config = dict(
    d_shared_expert=0,
    moe_layers=[2, 3, 4, 5, 6, 7, 8, 9, 10],
    router_score='softmax',
    balance_loss=0.00392,
    balance_bias=False,
    router_bias=True,
    lr_router=0.00242,
    vocab_size=8192,
    tie_word_embeddings=False,
    max_seq_len=512,
    train_tokens=421400000,
    max_steps=4261,
)
Below are experts of layer 3 (counted from 0) of a mixture-of-experts language model. Rows are named router (the router's row for the expert), down (a neuron's output weights, with its number) and show model dimensions 0-95. Each number is 500 + 25 x the weight over its row's rms, rounded and kept within 0 to 999. Numbers have three digits each.
Before each expert's rows: a language model's description of what the expert responds to; "comes before" lists some tokens at least twice as common just after its tokens as in all text. This comes from a sample of Wikipedia text that the model never trained on. Tokens count by the router's weight.

# expert 9
Description: Plural and third-person endings such as s, es, ies, ions, ists on nouns, plus verbs like are and has.
comes before: ",", ".", " of", " and", " in", " were"
router:490498494498513527518476506482514471505514489535482510532485514504562467474519539480517462494488516476522477479491478497528508563498543504493498450470456522476424520515495511500486497501479498445482523522505493476475481539475487515484517501496516456488492472475455544483532463492499503524
down3:480541479514496500502503536479555516495516443578489528475474492469497511521466526542485493506502497517482496495507516483473503465511467513548512513449482505499478517528478485503481500537543456479499479513520501553524498516506462508479490472520482489556506511515511498513486523495470451484
down4:515491490518504485505478507497513524478493493526527497497509494473539551485525469539503498495523524508511526457509512495516503509535479480485473523527522506484508462512499507445528470529503527505482500539521502581521460496517500464514524498491501568528500565542482469483519463521482516472
down5:519465491550484509531556513522493517541500509481507532533539487483451479519519492471536501528471496500504516491507499426508506510477530493505512528515502494489509516454483503472516501519508518507523512495489503489452493555542512484506538504461483438469472465469476487464502503503493525466
down6:507498469490525487483496458490507523470501486524514482474493498513510535493493525498494492533528498504475505480506510481526522456463554537511466499508444528470544510527514488443469516493564520503515514534480482500488503490512542515537503497544524438498478517516498528462465544513475513501

# expert 28
Description: Field labels and their colon, equals or dash markers in infoboxes, taxoboxes and headers: Medal, Position, Preceded by, Genus, Rank.
comes before: ":", "=", "\n\n", " information", " classification", " 1"
router:520497510495505523489490483481502482508536499527511516498489484481514481483500493475525498471464500467549458493482484498517515513447508504437485459496513503519477500537496491523516477479519483428504497537493488496451491489463504547477520487490500523478508435548471541468520456489461475509
down3:487463548501491506490481525510459491493501518479527532492512502505458462523493492475524438484516505514543463521509485511518455508479517489483485525496516510514492493532553497525457468508490523492478508501523476498488518509480498506520491485562464425497464493485522470489486516521532561477
down4:532506547499497483523492468502516533538500526501456471494467535523539509452479483461513484467494482501453469490441515515443478484493517490490510502466490518479478481515498487448482525539480505474503572493511535493522493472489475525497489471514470449510494490508492527505483484475510503505
down5:480499464487515521510534498482476470476505538458454501484486515472507457511502557475470441515498497513480493535485497525512551489483494472485528503513511500448481519542488446486499500542535502513491462451496489514501494507515540434493482484526505498473467461483499512496475489484510498518
down6:504517493508490489473509498487538491480539467472503548483509476521523491500540511505505527497501530500498512530530523452528490507538467509495510461490539498507497478488499505480482549490517505518512565512492547479516498479517446526492480484560516579508472549522525488506511481510511467512

# expert 43
Description: Tokens in album, song and filmography articles and tables: album, song, track, Series fields, "music by", table row numbers and years.
comes before: " |", ":", "–", " \"", " vocals", " by"
router:497473473524511524517445513483506475524531475524503518513472495485529500494507494487509490511477502491513487476477520496497531528473497512509495470513497513486408513558486533518498497516511468448518482527506509503440489509482497530514508507517488454488522446539499530442514457471479474501
down4:459480512552509489480509553545450488493501514461481465499499479511522506532509488479539486470507497519535532465518494512479464525542501530492493541509513467518516507504530500508505487480485468481504504486540499518521529514473539503476549479495479464498498567494500498542500484493496435505
down5:486468528516503486483503495528472538500516494454493490527548480512489502510490522506505511453546474503519493509517487486477490510527512501466489538472504514490534471461485523554519494503483442499466490478525489501516483474488548467450534483473489567490519504525474486544464512491512454488
down6:544498466518515427464522528489515481519490459487495509504538503495520525494517467478498539493542529528536461510541513459481487488507498527512504478485466454478497486489506484487503469500492510497524531519516493477518500576462510508550499534530480467508517529481483522524479515474506492473
down7:512515460507541511533500474522508494484513527464485484476466456472504444473485498480462557488498506527503451493431492464491521477483499483516516507471497515473529528523527534499484477532518538549491508459472500527525497485489459479512515492494534474479470501498483466487481493495490463519

# expert 32
Description: Function words linking phrases mid-sentence: of, in, to, as, by, plus was and is, usually before the or a.
comes before: " the", " a", " an", " his", " be", " well"
router:496511494488500546533454469471527483514491491528497483515514505494542453516521487499504507498504545506525473476498497488536508548470507510486502484516476497504443511516475505497501475508545510467514511518443480451443474526483459521476548487496486450505463484476492539472518468509489491529
down3:474469489462509482486502491511521515489528503513513467484488469470542480480499504503475519503463503493427491510541481472486494484503477508511483513472476513454524510442444496487520500529510523501491464508478486480477487486493493434500513471502494588463516464498503496496508507520500532462
down4:518499489472516497484509541470497484528542492491468459490494512495509481520494496513484508525471458477526547521519488536512529497483472479496524513509487508446490493502451536536497467517532516479527452499484551456469537493502496539504504526505495490484506518473503529442494460460464501457
down5:478489474545498531475507537470517512521524541510490464507459507474501498537530444503546532479535506478523531498523488492456506483468521493511501506507493511541484434500454485471516491528498501503505485498514505518503478514528487491491498483494510528500520487477552452550502437481496491466
down6:484502477528520503505513527520511546508508465497517480526483470562494477488529526500487504482453490522510520526457501489488512501511533470485519462473492465505489473494458489425478491487469483501528528514472479481481455531499492522534487497460486539503512486499482511537467468542464533469

# expert 23
Description: Line breaks and values in list-style infoboxes, especially taxonomy fields (Genus, Species, Binomial), and pieces of species epithets and birth years.
comes before: "-", ":", "′", "\n", "°", " ft"
router:484491513491512532510472491438503459558552495520494496526485504487527485509505518510514499518503485467537502476473507521532513518485542524478487473531465520509484469544493531499514464485520444445461509547494489496455476469488505564508511498498501485477516482504478526485524471493499477520
down13:511460480507465477465518508498476513521482497476511483472468543476519457512457474463472488498470483494514515493479500481524495523518432515486498557518527526550488507499470486458507522521513485535502504474533515506512512484446480502475501527480509488535535536496552514490520455510512495529
down14:479517505479479484466488501465538539515470505493524497517513474477474536494504532532546514497502542444473512494485496484510509458500514478497439503503447503465529493504505471488512490496504539487471500500537493535526505509530477490504475490513470595499519493531526499469466515513517507481
down15:478465490466518468511501508489547516481496462501551515505494457493546503498489470520526493476476530497549508488469484475542545521521524530512510508518525508513522501472484522453497528497493499567508479489509518513468553467481484478548488526516511452479501530534505512513489508503542485480
down16:516491507548485449466483512460501481513540491478513495498520524499519461533517530486509482512459455502517494545516535460482476508540512468524503522528532525493494506487490503480442492508487514473495534514520498490533536525500521503486489463521515408483504521510473515490517505490456514515